python train.py --n_layer=8 --d_model=512 --n_experts=16 --experts_per_token=1 --d_expert=416 --d_shared_expert=832 --activation="tanh_gelu" --moe_layers=[1, 3, 5, 7] --router_score="sigmoid" --normalize_top_k=false --routed_scale=1.0 --balance_loss=0.000662 --balance_bias=true --init_std_router=0.0111 --lr_router=0.000621 --vocab_size=14791 --norm="rmsnorm" --norm_eps=1e-05 --tie_embeddings=false --optimizer="soap_variant" --lr=0.00209 --beta1=0.95 --beta2=0.95 --batch_tokens=65536 --seq_len=2048 --train_tokens=393200000 --steps=6000 --dataset="wikipedia_en"
Below are experts of layer 3 (counted from 0) of a mixture-of-experts language model. Rows are named router (the router's row for the expert), up (a neuron's input weights, with its number) and show model dimensions 448-511. Each number is 50 + 12 x the weight over its row's rms, rounded and kept within 0 to 99.
After each expert's rows: "mostly gets" lists some tokens that are sent to it at least half of the time. This comes from a sample of Wikipedia text that the model never trained on.

# expert 0
router:51 44 51 43 57 53 45 44 41 46 60 72 45 65 30 67 49 45 55 43 60 45 36 46 63 59 33 69 52 71 56 40 60 62 52 53 69 49 76 49 38 58 49 38 57 48 56 58 47 44 54 56 47 32 34 59 31 51 29 47 42 33 43 40
up7:22 34 60 37 58 60 48 49 35 63 51 49 56 57 53 55 50 59 39 55 53 63 65 45 54 55 37 55 36 76 53 48 47 55 44 48 84 46 57 51 44 51 47 50 45 63 59 20 36 50 36 41 66 59 47 66 33 39 40 43 50 46 53 45
up8:33 52 48 41 54 26 66 48 54 44 52 45 34 55 56 48 52 34 37 60 65 50 67 15 51 34 43 56 47 50 61 53 37 40 55 54 72 50 62 55 60 52 64 75 67 44 60 57 56 31 50 55 47 50 65 67 62 39 46 27 63 53 44 49
up9:67 48 38 56 64 64 84 51 48 62 60 44 54 52 34 59 51 51 48 40 56 36 42 52 59 59 55 44 36 09 44 52 48 61 47 48 61 40 51 49 57 54 82 59 29 57 57 63 50 35 60 42 48 81 51 46 51 49 76 37 60 68 43 56
up10:76 60 55 55 64 41 53 78 40 47 60 51 25 50 58 47 39 56 63 52 56 45 43 42 54 58 60 58 58 53 52 48 56 44 63 54 59 55 58 54 78 41 60 61 47 44 42 37 73 45 46 45 37 71 63 44 62 34 61 47 43 33 45 54
up11:54 45 62 52 37 53 64 44 60 77 65 47 72 48 64 65 45 37 68 72 61 46 44 56 56 56 67 43 53 53 53 56 47 46 42 52 60 38 60 58 64 50 71 44 54 52 50 55 54 42 61 60 35 35 61 46 54 51 58 57 34 52 45 45
up12:44 23 58 68 46 45 44 38 47 34 66 54 65 55 47 52 37 50 43 56 56 49 19 12 38 51 47 65 78 44 60 45 40 50 53 47 62 55 44 37 44 56 59 53 53 39 71 58 59 61 40 38 46 35 56 62 65 30 49 35 35 30 51 58
up13:32 46 64 62 45 73 66 43 60 23 29 46 47 36 38 46 56 60 43 46 63 52 43 49 59 64 55 41 74 45 61 54 39 59 43 57 75 43 43 44 20 63 66 57 39 59 43 46 66 40 52 56 49 52 46 59 47 62 39 67 72 61 43 45
mostly gets: "ić", "ș", "ović", "ón", " Carlos", "の"

# expert 5
router:74 48 36 49 57 54 52 64 43 45 52 44 63 68 66 51 74 47 43 35 35 49 71 60 61 34 29 58 44 62 56 38 43 52 57 58 51 47 30 52 21 60 47 49 35 42 35 61 50 57 42 57 42 40 49 65 33 62 32 18 50 37 48 53
up7:52 57 56 76 48 68 60 44 39 33 39 40 27 37 64 40 75 77 67 50 52 56 37 36 43 35 73 56 26 50 43 22 51 52 47 53 58 45 65 58 60 59 32 59 61 45 42 50 61 76 47 41 53 46 40 34 38 57 42 60 50 27 53 46
up8:42 50 54 62 32 20 62 55 48 54 59 48 34 50 33 46 39 56 51 57 49 46 51 09 58 45 58 55 27 52 60 57 34 53 52 56 44 49 42 60 49 66 44 64 52 55 49 49 32 52 44 48 15 29 33 53 39 51 44 64 49 51 43 46
up9:46 48 66 39 33 75 50 49 46 59 61 49 62 47 62 56 31 46 52 31 42 46 45 63 60 59 55 00 38 32 52 67 57 54 53 52 15 59 54 41 82 39 48 34 37 52 73 46 39 52 53 32 67 57 43 39 68 55 63 47 58 48 48 45
up10:39 60 47 57 35 59 59 40 37 48 52 58 48 52 34 14 46 45 63 45 51 44 59 65 51 50 42 54 61 54 61 40 41 50 53 47 45 32 36 64 72 42 58 70 36 38 40 50 57 52 37 52 24 52 71 56 48 55 54 50 37 34 41 45
up11:46 28 48 58 52 47 60 51 44 49 81 46 51 65 40 34 67 50 54 46 42 46 56 34 40 48 67 45 48 50 49 35 61 51 63 46 50 52 47 56 68 42 35 86 39 46 45 70 52 67 43 53 45 44 82 47 47 77 82 39 68 53 49 39
up12:47 36 53 51 41 32 47 65 49 46 57 51 54 29 51 53 38 36 45 43 51 37 51 54 72 26 33 60 34 43 65 56 46 43 46 70 55 52 42 54 47 75 40 76 58 47 57 48 51 25 44 74 48 28 34 49 36 49 46 43 49 31 42 57
up13:56 68 53 48 34 51 55 37 47 66 32 63 62 25 44 39 66 65 46 59 30 45 37 50 54 51 36 63 28 46 44 37 40 48 63 46 59 44 44 67 55 45 52 34 51 37 46 57 69 88 43 50 55 36 46 71 67 48 47 65 32 68 46 46
mostly gets: "com", " | Nominated |", " According to", " | Won |", " written", " Jeff"

# expert 6
router:32 41 43 58 26 50 40 47 53 37 31 69 56 33 68 76 91 34 52 52 43 52 50 43 71 56 29 50 54 35 61 53 60 65 46 58 58 59 44 45 50 32 45 30 38 58 49 54 50 58 49 72 51 48 58 33 31 73 33 65 43 34 30 51
up7:58 39 55 54 17 70 60 54 50 54 56 58 34 66 31 61 58 49 44 59 48 52 25 64 41 33 38 38 58 45 53 39 48 53 58 64 60 57 53 53 58 43 45 41 44 51 63 27 57 67 68 56 73 46 60 36 38 51 50 44 55 57 65 35
up8:69 53 60 53 34 44 41 64 37 81 57 71 53 44 51 55 54 54 33 59 72 42 39 57 43 44 60 51 56 39 49 65 58 46 62 59 52 45 30 39 62 56 51 43 27 45 69 51 50 58 27 59 46 51 47 51 67 54 50 49 45 33 56 59
up9:51 50 40 55 33 58 42 45 80 40 45 64 47 49 56 44 57 59 64 69 47 60 37 23 54 39 54 46 44 41 56 62 43 61 37 47 32 44 71 57 53 39 51 56 27 56 37 51 62 80 58 52 62 35 66 52 62 56 54 38 20 67 47 34
up10:45 34 65 58 61 61 59 62 45 52 53 39 44 55 49 61 45 68 62 51 72 36 40 36 84 49 31 61 61 37 57 69 48 44 65 61 58 52 54 57 46 61 34 67 39 25 41 36 69 49 69 40 37 51 43 48 60 11 70 42 54 46 30 34
up11:46 33 50 39 45 58 34 41 37 33 25 42 41 56 45 59 53 37 48 73 51 59 59 59 49 44 48 50 34 72 48 51 45 68 44 41 67 38 59 53 57 43 47 46 48 45 38 52 58 85 65 52 36 53 49 48 51 35 76 80 28 30 40 32
up12:44 36 49 39 39 56 67 78 58 48 66 53 49 41 30 64 61 45 49 39 38 53 39 29 53 39 55 64 49 49 59 43 53 42 53 60 34 45 59 72 57 48 61 68 63 37 53 52 53 35 50 56 60 43 72 41 33 28 50 30 33 32 51 57
up13:58 35 50 60 33 46 51 58 30 63 50 38 56 66 32 61 47 71 55 75 58 42 45 38 55 55 41 39 56 50 77 39 29 27 69 62 64 37 67 44 39 62 52 65 53 44 34 37 60 59 56 55 37 33 44 42 38 42 43 35 58 39 30 45
mostly gets: " | USA", " | United States", " army", " Turkish", " Bulgar", " USA"

# expert 10
router:48 27 51 51 54 78 38 58 52 53 59 17 69 31 51 65 54 49 58 42 46 55 30 15 35 48 38 37 47 65 47 51 38 63 54 61 64 50 48 45 40 62 39 59 38 47 26 59 61 48 62 60 31 32 48 45 42 53 56 68 56 43 52 50
up7:47 48 49 42 47 33 56 47 40 25 28 35 47 39 67 39 51 70 50 61 51 48 67 57 54 63 55 65 49 43 53 65 73 57 58 36 60 25 46 64 51 56 45 67 11 47 57 66 56 52 66 72 35 37 31 48 50 63 55 27 64 69 59 47
up8:26 36 43 43 37 45 44 40 44 47 34 33 54 60 38 51 45 45 76 52 64 53 31 45 52 50 59 40 35 66 41 52 36 58 56 46 49 47 64 28 46 65 38 62 27 44 42 58 47 41 49 34 50 45 48 29 60 67 44 79 61 53 52 53
up9:25 45 44 58 50 46 42 51 70 40 45 30 57 46 40 54 59 68 58 53 55 56 42 36 57 59 29 54 34 58 59 66 41 59 50 43 47 42 34 36 59 52 49 63 50 65 59 62 59 64 49 15 54 40 56 57 59 68 53 71 42 46 44 44
up10:49 86 56 46 51 56 70 44 61 35 54 41 53 46 38 27 59 38 63 51 46 46 51 58 44 55 46 70 55 45 63 48 37 38 60 54 65 52 46 36 15 65 79 62 48 51 53 53 49 32 58 74 41 53 52 70 38 36 58 78 52 63 46 56
up11:41 50 31 53 60 56 41 70 51 73 49 35 56 56 48 53 49 65 50 55 37 49 38 52 53 45 41 22 57 39 38 57 48 52 44 52 35 60 57 51 46 53 32 45 46 42 69 25 44 38 65 55 36 39 55 30 64 22 81 26 39 52 53 41
up12:44 39 46 58 49 54 42 47 37 49 41 43 48 33 57 46 51 47 45 72 39 62 58 48 45 44 48 54 38 56 38 65 49 60 45 63 46 57 49 52 34 50 58 36 46 63 63 42 50 48 49 34 67 51 27 48 25 53 44 60 52 50 50 57
up13:58 33 49 48 59 47 58 60 34 60 55 56 44 49 42 64 43 50 62 41 44 44 58 76 43 39 37 63 68 54 56 50 69 55 59 52 66 56 36 71 65 44 46 59 58 46 55 25 41 42 47 29 50 45 31 56 56 47 51 67 50 40 47 56
mostly gets: " World", " International", " Best", " Radio", " Basketball", " Records"

# expert 7
router:48 66 47 57 47 39 53 76 16 55 42 59 46 73 66 55 43 54 76 38 44 43 45 49 54 59 54 56 64 48 48 39 50 52 46 56 62 48 56 70 66 44 63 66 44 44 52 30 53 35 56 47 41 52 61 50 40 47 37 52 30 18 43 47
up7:38 48 66 43 42 62 47 31 56 77 39 42 49 22 46 77 64 43 49 47 48 40 46 54 65 57 53 42 50 54 39 53 49 43 45 56 68 46 28 62 76 46 17 43 50 49 41 52 64 53 56 33 39 44 59 44 75 58 64 46 41 39 42 48
up8:48 44 46 61 46 42 32 57 41 23 66 33 37 29 56 62 50 63 57 36 53 53 45 55 40 31 58 36 63 80 44 63 42 42 52 43 63 55 31 46 38 50 71 65 38 53 48 33 69 55 51 50 72 48 41 33 41 67 67 38 34 56 50 53
up9:37 50 64 48 51 47 61 53 47 81 55 47 43 38 42 34 61 67 70 52 94 40 43 45 42 35 41 35 41 52 50 33 36 58 60 44 75 24 37 70 54 32 36 39 57 50 34 82 28 59 54 43 22 43 58 66 55 67 72 64 50 58 39 44
up10:47 53 47 64 31 60 28 46 66 30 58 60 51 40 33 45 38 44 33 47 48 41 35 62 50 61 46 44 33 56 63 59 45 30 74 31 53 34 52 52 52 47 61 73 32 53 76 58 56 43 43 44 24 59 55 43 54 43 42 69 56 62 43 61
up11:46 48 52 38 47 48 74 50 29 74 55 41 42 52 63 37 54 52 45 47 56 55 45 44 51 62 53 32 41 40 25 56 51 49 50 57 51 58 57 52 35 33 21 34 35 54 64 46 52 42 48 47 37 60 27 43 58 69 37 59 57 39 30 50
up12:44 42 48 51 51 51 43 51 45 41 37 53 54 33 50 36 47 59 68 55 53 54 54 59 46 45 34 62 45 53 58 42 44 37 57 46 38 49 27 60 56 47 39 33 40 49 68 50 37 49 60 56 52 37 59 49 49 74 55 56 67 67 41 39
up13:54 55 45 50 61 38 73 42 33 22 45 60 43 28 33 52 65 30 47 59 48 35 69 55 61 48 49 34 40 53 60 46 46 56 34 50 51 58 57 57 41 55 44 64 45 56 67 42 73 48 53 66 45 66 56 64 51 64 49 37 69 47 56 60
mostly gets: " drug", " social", " physical", " complex", "itive", " blood"

# expert 15
router:26 33 44 58 37 54 47 49 47 54 47 42 57 30 30 43 64 68 57 56 75 42 45 40 53 51 64 79 36 40 54 64 55 54 45 54 72 36 42 52 48 45 54 87 57 48 13 41 59 54 50 32 53 27 40 52 66 38 71 50 42 25 34 54
up7:43 62 45 52 47 60 56 51 54 45 64 62 55 32 47 68 80 24 44 54 62 52 41 51 45 67 48 62 52 28 53 25 37 51 32 51 61 53 61 41 49 56 66 58 51 64 33 37 58 58 58 44 49 56 67 60 34 63 31 35 48 37 43 47
up8:66 77 43 65 56 63 40 46 39 56 50 26 41 55 59 53 55 43 52 56 87 45 48 59 32 60 64 78 59 52 54 62 38 42 45 60 70 47 48 56 39 75 75 48 47 45 36 35 61 50 59 66 37 39 47 54 51 49 58 37 61 38 48 53
up9:38 51 58 72 41 52 53 60 54 29 49 45 58 74 60 55 58 39 45 48 48 42 47 34 56 62 48 60 39 47 43 44 58 67 53 44 46 52 49 63 76 42 50 38 52 55 62 46 47 58 49 54 42 54 62 32 52 60 65 56 24 52 50 43
up10:34 57 56 55 53 40 66 55 37 73 40 43 57 54 63 60 68 66 50 58 64 49 43 57 63 39 38 51 69 63 37 68 49 63 44 48 47 60 45 64 47 46 73 58 46 32 30 51 55 33 51 49 31 21 63 62 34 52 57 46 41 60 57 41
up11:56 59 60 59 32 47 42 62 59 59 66 28 49 31 35 51 60 53 31 33 64 53 46 33 52 50 64 34 53 63 63 67 50 34 45 44 56 38 50 59 50 53 48 49 37 31 52 45 42 56 46 65 59 32 76 54 35 25 30 39 58 36 43 52
up12:49 42 63 40 49 42 52 41 45 45 55 55 52 79 36 25 65 24 67 71 45 47 47 58 50 33 53 52 19 61 38 65 69 30 53 59 55 21 36 72 54 36 56 50 54 48 56 51 91 61 62 46 49 36 78 51 35 54 69 40 68 50 40 50
up13:64 66 36 54 41 53 38 38 39 39 48 79 51 42 62 49 51 58 33 40 47 46 45 36 74 44 68 43 69 54 55 53 34 52 56 43 36 53 48 34 78 67 31 64 36 48 41 43 48 60 56 51 28 32 39 49 44 52 43 43 48 60 48 34
mostly gets: " yards", "-yard", " touchdown", " | X | ", " average", " goal"

# expert 9
router:22 53 64 69 57 63 32 88 35 47 55 46 62 52 28 41 51 69 56 49 36 39 46 54 52 57 42 61 47 74 49 56 43 61 68 53 46 49 44 78 60 62 66 59 50 56 54 63 48 63 58 55 28 40 50 37 47 56 77 48 46 54 54 40
up7:61 43 51 48 53 60 50 56 69 63 69 45 56 52 39 58 45 43 53 62 57 38 57 55 48 42 38 46 32 42 49 64 32 60 49 53 45 49 53 57 29 41 39 39 52 43 41 63 54 60 47 81 50 26 57 51 54 74 39 42 48 54 56 66
up8:55 44 49 61 38 41 33 27 71 44 46 52 43 31 38 27 50 59 42 72 57 57 54 60 49 41 72 46 38 66 48 59 55 57 47 62 51 38 65 61 39 49 53 76 49 52 46 44 43 63 58 51 33 41 52 74 56 49 53 46 59 22 54 50
up9:62 61 31 44 48 54 83 51 48 65 60 31 59 41 62 53 56 46 37 64 51 47 51 52 60 45 51 41 64 56 41 36 60 38 52 49 55 48 56 61 54 65 52 25 77 54 57 41 62 51 66 37 66 41 21 24 60 45 47 51 31 54 47 34
up10:41 55 56 46 50 48 52 45 31 69 50 43 24 50 33 38 42 55 62 59 52 50 32 47 64 53 61 52 41 38 55 65 52 44 75 57 67 40 49 65 50 57 62 62 55 42 47 47 54 49 41 59 48 33 57 50 74 67 65 35 54 49 58 70
up11:30 57 54 82 31 55 52 34 43 52 58 61 54 53 58 50 49 49 55 52 56 54 47 53 48 48 62 46 60 56 47 51 39 36 58 54 68 52 42 74 50 53 43 64 46 44 71 56 63 54 67 51 35 54 67 20 46 82 58 56 43 46 44 45
up12:69 74 43 46 44 57 55 73 70 58 65 56 56 58 04 60 56 42 30 79 61 42 48 55 33 39 36 56 31 42 56 56 37 57 68 49 50 57 66 37 38 65 33 72 31 27 50 38 53 62 55 73 50 35 48 37 56 57 74 60 45 57 55 55
up13:46 52 33 56 58 46 78 47 24 61 43 45 60 72 11 36 70 24 48 44 61 37 51 38 63 66 29 62 59 54 54 71 73 67 37 45 48 47 53 59 50 50 55 27 79 48 45 54 75 54 58 56 39 49 59 48 54 53 33 44 55 35 47 49
mostly gets: " north", " west", " south", " northern", " eastern", "- Family"

# expert 14
router:40 45 55 58 35 62 40 33 56 40 46 38 48 46 49 35 58 71 52 61 84 46 48 43 63 72 51 20 18 44 56 80 54 63 46 51 45 44 49 60 43 56 43 28 39 61 47 35 49 42 57 47 63 53 38 64 43 34 47 63 71 49 62 51
up7:41 57 53 51 31 47 46 47 43 53 21 49 45 41 53 51 58 23 36 54 14 53 49 58 50 59 40 61 66 71 58 45 47 32 67 58 50 49 57 49 33 51 47 62 45 48 38 38 55 72 58 35 62 54 43 33 48 40 40 64 55 64 34 28
up8:59 63 60 61 55 62 68 51 48 72 50 59 42 27 73 53 39 50 44 56 48 47 51 40 47 59 71 50 48 52 59 55 47 37 52 39 60 42 49 43 41 66 41 70 52 44 35 48 47 72 54 63 52 53 44 55 46 39 37 18 60 41 52 37
up9:62 60 66 28 08 52 38 30 62 48 41 54 48 41 48 46 44 72 49 75 32 42 58 55 48 40 50 37 41 67 62 66 45 42 52 49 70 32 64 45 36 69 67 57 36 55 45 52 55 51 54 42 45 57 27 72 63 52 45 60 38 62 44 45
up10:49 51 53 47 38 51 49 44 55 52 48 51 50 51 47 58 50 34 57 30 52 65 24 60 57 51 69 44 52 77 61 43 66 55 43 45 37 50 60 55 47 38 50 45 40 66 29 35 64 52 54 51 61 55 53 66 46 54 48 36 36 48 47 44
up11:42 56 42 61 53 57 29 66 42 62 52 37 36 40 38 37 80 65 55 60 65 30 60 30 50 54 67 50 31 35 52 47 50 44 57 49 61 43 47 30 36 54 34 61 46 57 71 39 54 41 56 31 58 72 45 56 51 45 88 40 50 28 53 41
up12:53 62 63 42 38 41 39 35 70 48 54 49 47 46 55 46 72 31 52 57 50 44 41 57 66 65 76 66 46 30 69 57 51 56 53 53 47 49 51 41 57 56 40 55 51 53 17 57 50 50 54 56 51 62 86 71 68 53 51 54 43 37 44 36
up13:39 40 53 49 49 62 39 60 28 33 50 64 65 52 73 58 34 45 50 49 55 43 54 24 40 52 52 66 58 32 45 29 47 66 55 55 58 54 48 61 63 55 55 62 59 59 52 33 47 42 69 48 31 44 67 66 56 34 36 41 63 36 58 50
mostly gets: "cht", "berg", "furt", "mann", "burg", "stein"

# expert 11
router:60 54 44 67 35 33 53 49 58 51 64 58 47 58 52 54 48 65 45 78 53 36 39 66 77 39 39 64 78 46 56 80 48 60 64 51 50 59 47 75 37 57 63 58 53 34 44 39 41 60 63 43 49 46 26 56 61 49 45 25 48 50 55 56
up7:43 28 35 38 48 69 28 60 43 48 66 70 48 65 41 47 27 48 49 37 33 44 35 43 48 46 47 64 54 34 45 24 50 43 56 48 58 38 54 37 46 60 38 28 68 33 29 37 81 52 60 49 54 34 53 51 31 18 71 59 63 77 53 36
up8:32 47 61 54 46 56 53 36 56 46 38 48 31 34 59 51 67 44 58 44 51 44 38 37 53 57 54 60 31 32 48 71 60 45 41 59 62 45 67 39 63 39 49 28 52 57 72 64 60 73 58 35 47 37 79 40 59 62 57 57 27 46 47 55
up9:29 47 45 53 31 55 55 60 71 54 55 37 54 53 47 35 56 25 68 43 56 44 37 50 42 40 57 49 45 57 56 42 64 58 35 46 39 42 59 62 43 60 57 47 34 48 69 72 47 55 46 46 53 45 44 47 41 52 23 47 44 54 43 44
up10:36 34 64 60 45 43 51 53 29 39 30 41 41 37 49 47 45 78 55 55 63 40 61 46 47 58 41 43 67 58 39 39 39 65 68 48 62 51 54 63 30 47 68 64 42 44 42 52 40 43 49 44 43 51 43 56 75 44 65 41 26 57 42 45
up11:58 59 53 57 26 54 35 35 58 49 36 41 46 44 34 37 46 33 53 39 61 45 62 48 40 48 60 29 39 33 57 53 47 61 55 55 46 60 43 43 16 55 50 62 41 53 49 48 59 70 57 38 61 48 53 49 63 48 50 34 60 62 51 50
up12:40 30 31 66 45 63 62 71 46 51 33 44 40 36 59 51 61 39 63 71 17 51 35 49 60 35 50 66 52 56 51 66 56 42 41 44 49 53 34 55 63 42 52 46 68 34 58 55 72 47 50 49 51 53 47 54 61 55 70 55 60 67 49 45
up13:53 53 47 41 67 41 35 57 41 62 44 51 56 65 61 38 48 39 59 46 62 41 80 44 14 59 67 58 24 47 43 41 40 43 65 49 63 43 47 41 45 64 43 30 25 56 25 65 43 43 44 45 43 59 52 56 34 22 56 51 52 35 36 48
mostly gets: " (born ", " politician", " footballer", " daughter", " (born", ") was an American"

# expert 4
router:36 64 70 48 52 59 66 57 40 62 64 64 57 49 35 69 71 61 54 51 62 49 40 73 38 38 49 31 67 41 54 49 42 43 59 54 59 42 72 58 55 46 33 30 49 48 35 44 57 61 74 70 36 52 58 55 64 61 25 63 53 56 38 60
up7:49 42 35 45 33 53 58 45 55 59 68 52 49 66 49 49 88 46 56 63 51 55 37 54 41 49 50 20 80 50 56 48 56 41 53 48 60 64 74 52 74 48 65 60 55 57 48 54 59 67 69 58 48 51 33 40 56 39 58 61 51 61 44 38
up8:56 47 56 44 46 47 58 57 43 40 53 52 40 54 37 50 47 82 44 29 68 47 62 58 56 52 50 61 45 73 49 34 51 38 72 45 48 41 57 50 44 37 66 55 51 42 23 58 51 64 50 63 57 41 58 67 61 33 59 67 62 71 45 39
up9:56 38 60 51 58 42 29 41 65 57 34 45 56 62 58 47 57 74 40 45 56 51 79 58 50 41 40 34 72 25 58 46 44 49 60 52 55 68 37 77 58 49 54 55 53 39 55 61 64 48 70 46 59 58 32 37 59 40 54 56 44 72 64 60
up10:55 73 56 52 35 57 53 26 73 55 68 42 61 60 49 41 51 43 48 76 60 42 47 40 58 45 52 21 47 46 56 35 24 30 46 48 32 40 63 22 44 62 50 53 53 47 63 38 59 53 55 60 36 57 63 42 74 40 41 31 59 37 56 47
up11:54 20 59 56 52 47 36 49 38 48 59 58 45 48 51 51 59 44 43 47 42 57 67 46 53 54 53 52 43 49 54 48 58 44 50 55 14 69 39 55 60 54 53 59 54 50 70 54 67 60 38 47 68 62 60 71 30 38 58 63 33 57 74 51
up12:40 35 51 43 64 32 53 71 49 39 61 59 48 54 58 45 50 51 41 41 36 53 55 52 43 52 31 65 42 50 64 58 47 55 66 47 49 53 59 57 34 47 53 54 35 57 43 58 45 80 66 33 48 53 14 73 58 47 24 52 34 70 39 60
up13:46 31 41 48 41 72 47 44 43 44 50 75 72 37 56 35 62 41 45 50 44 52 26 48 55 47 56 51 70 32 43 40 48 42 48 54 59 41 51 56 61 55 54 66 57 46 52 35 61 60 41 43 41 37 49 60 57 57 53 57 62 54 65 43
mostly gets: " students", " areas", " years", " However", "th century", " days"

# expert 12
router:58 60 75 45 55 48 84 61 33 41 40 47 51 75 56 53 55 36 53 54 74 47 48 35 47 52 53 34 41 65 59 41 33 42 50 61 62 45 54 49 10 82 56 36 38 67 79 48 60 37 54 37 67 57 52 37 31 48 43 41 37 59 39 33
up7:58 48 46 50 44 39 49 45 52 40 49 42 59 57 53 43 34 32 38 76 54 55 51 38 36 35 47 42 45 38 54 56 65 71 66 49 26 53 53 71 47 65 52 47 52 52 70 32 57 45 49 61 50 64 53 56 39 36 61 61 28 70 45 51
up8:61 53 41 55 53 38 42 64 54 54 57 56 65 39 43 57 58 43 66 48 36 40 56 61 54 67 54 47 46 54 46 62 42 27 52 51 60 50 56 35 72 36 74 48 42 59 55 40 22 30 51 66 53 69 50 30 45 92 45 49 58 54 39 47
up9:43 71 47 52 56 73 59 49 49 60 40 61 39 60 56 74 47 56 53 34 58 59 35 69 60 40 38 69 72 35 44 59 53 48 48 60 67 31 31 53 44 69 58 42 55 54 49 67 74 40 58 30 65 40 63 48 51 06 37 44 35 34 55 40
up10:46 41 52 46 60 59 39 34 46 33 48 65 46 60 48 55 53 67 53 45 52 40 73 66 60 41 52 26 56 47 58 49 38 65 69 44 59 57 48 45 32 64 55 43 26 53 61 74 59 62 51 57 43 51 41 65 76 47 46 69 44 70 49 50
up11:61 73 71 43 64 44 30 65 43 54 57 55 35 66 17 42 58 37 62 76 56 46 29 70 56 52 70 30 37 58 48 44 47 54 51 46 70 59 49 62 47 32 67 31 55 43 56 44 76 44 45 75 49 46 63 58 48 63 59 40 47 47 41 53
up12:33 52 62 41 42 54 36 39 54 60 44 52 51 45 36 49 47 51 44 48 44 49 54 50 45 52 37 61 48 62 69 54 52 59 53 64 54 44 64 67 46 49 53 46 32 39 32 37 71 53 46 41 58 42 49 54 45 63 32 48 66 47 41 56
up13:54 63 53 39 31 63 57 53 61 53 36 39 63 53 53 29 57 57 61 72 73 50 49 41 55 48 58 48 64 46 57 46 59 68 26 56 48 45 53 62 69 40 46 56 56 59 41 74 48 52 52 61 33 43 37 66 50 31 32 49 44 45 50 48
mostly gets: " takes", " Despite", " take", " not be", " seem", " allow"

# expert 1
router:60 41 50 60 48 63 81 40 39 72 40 58 54 45 52 54 72 45 66 57 40 51 50 58 37 56 42 43 37 50 48 44 22 36 48 48 63 40 46 51 54 66 42 53 39 47 72 55 63 71 51 59 32 34 57 68 75 38 36 38 63 59 51 46
up7:65 42 44 56 41 44 75 36 25 55 53 43 51 60 69 47 62 57 72 64 53 47 56 57 43 58 47 44 62 54 42 43 53 55 51 68 49 57 65 61 31 40 38 62 47 43 38 63 38 46 46 81 44 56 33 66 49 56 54 60 76 51 45 47
up8:54 39 56 51 52 51 79 50 18 65 40 45 52 44 36 61 48 38 42 27 46 54 20 54 30 53 47 54 45 65 48 56 43 54 35 53 73 58 39 58 29 60 67 83 62 53 52 49 57 72 58 71 42 53 32 81 47 53 42 46 53 34 57 55
up9:60 45 47 38 65 29 63 68 50 58 73 45 42 35 54 37 52 40 64 87 56 28 63 49 66 57 49 54 57 50 27 38 40 31 58 47 48 57 31 68 52 39 46 41 53 43 47 68 56 31 57 57 47 50 65 45 86 67 60 56 49 58 58 37
up10:63 50 51 55 64 34 64 48 66 69 49 31 67 27 92 53 35 53 56 58 58 42 54 34 45 50 45 33 47 61 49 41 35 55 82 63 57 72 48 73 42 50 90 75 39 56 49 54 60 55 58 62 41 67 58 51 47 62 48 50 49 55 46 54
up11:22 52 60 63 42 42 40 42 52 41 52 41 36 63 46 63 49 41 76 30 50 52 49 57 33 54 32 61 45 37 44 57 53 51 53 52 44 37 59 55 48 16 70 51 42 58 52 48 64 43 58 46 42 52 59 47 57 46 38 61 47 42 53 48
up12:39 45 54 37 44 56 46 48 43 45 52 51 39 52 71 58 50 57 57 57 58 48 66 78 49 65 41 66 24 57 53 59 54 60 58 55 56 31 67 37 46 75 86 44 47 40 57 60 47 79 46 48 61 43 58 61 69 53 46 59 44 57 50 43
up13:48 42 65 62 35 44 52 73 44 55 64 47 67 50 51 57 61 64 44 60 73 38 48 43 51 41 35 42 48 48 62 62 44 70 54 79 55 42 66 65 45 57 51 50 59 50 43 29 51 41 63 44 44 46 53 39 39 53 43 46 58 30 43 27
mostly gets: " Ash", " Os", " Sup", " Es", " Ast", " aut"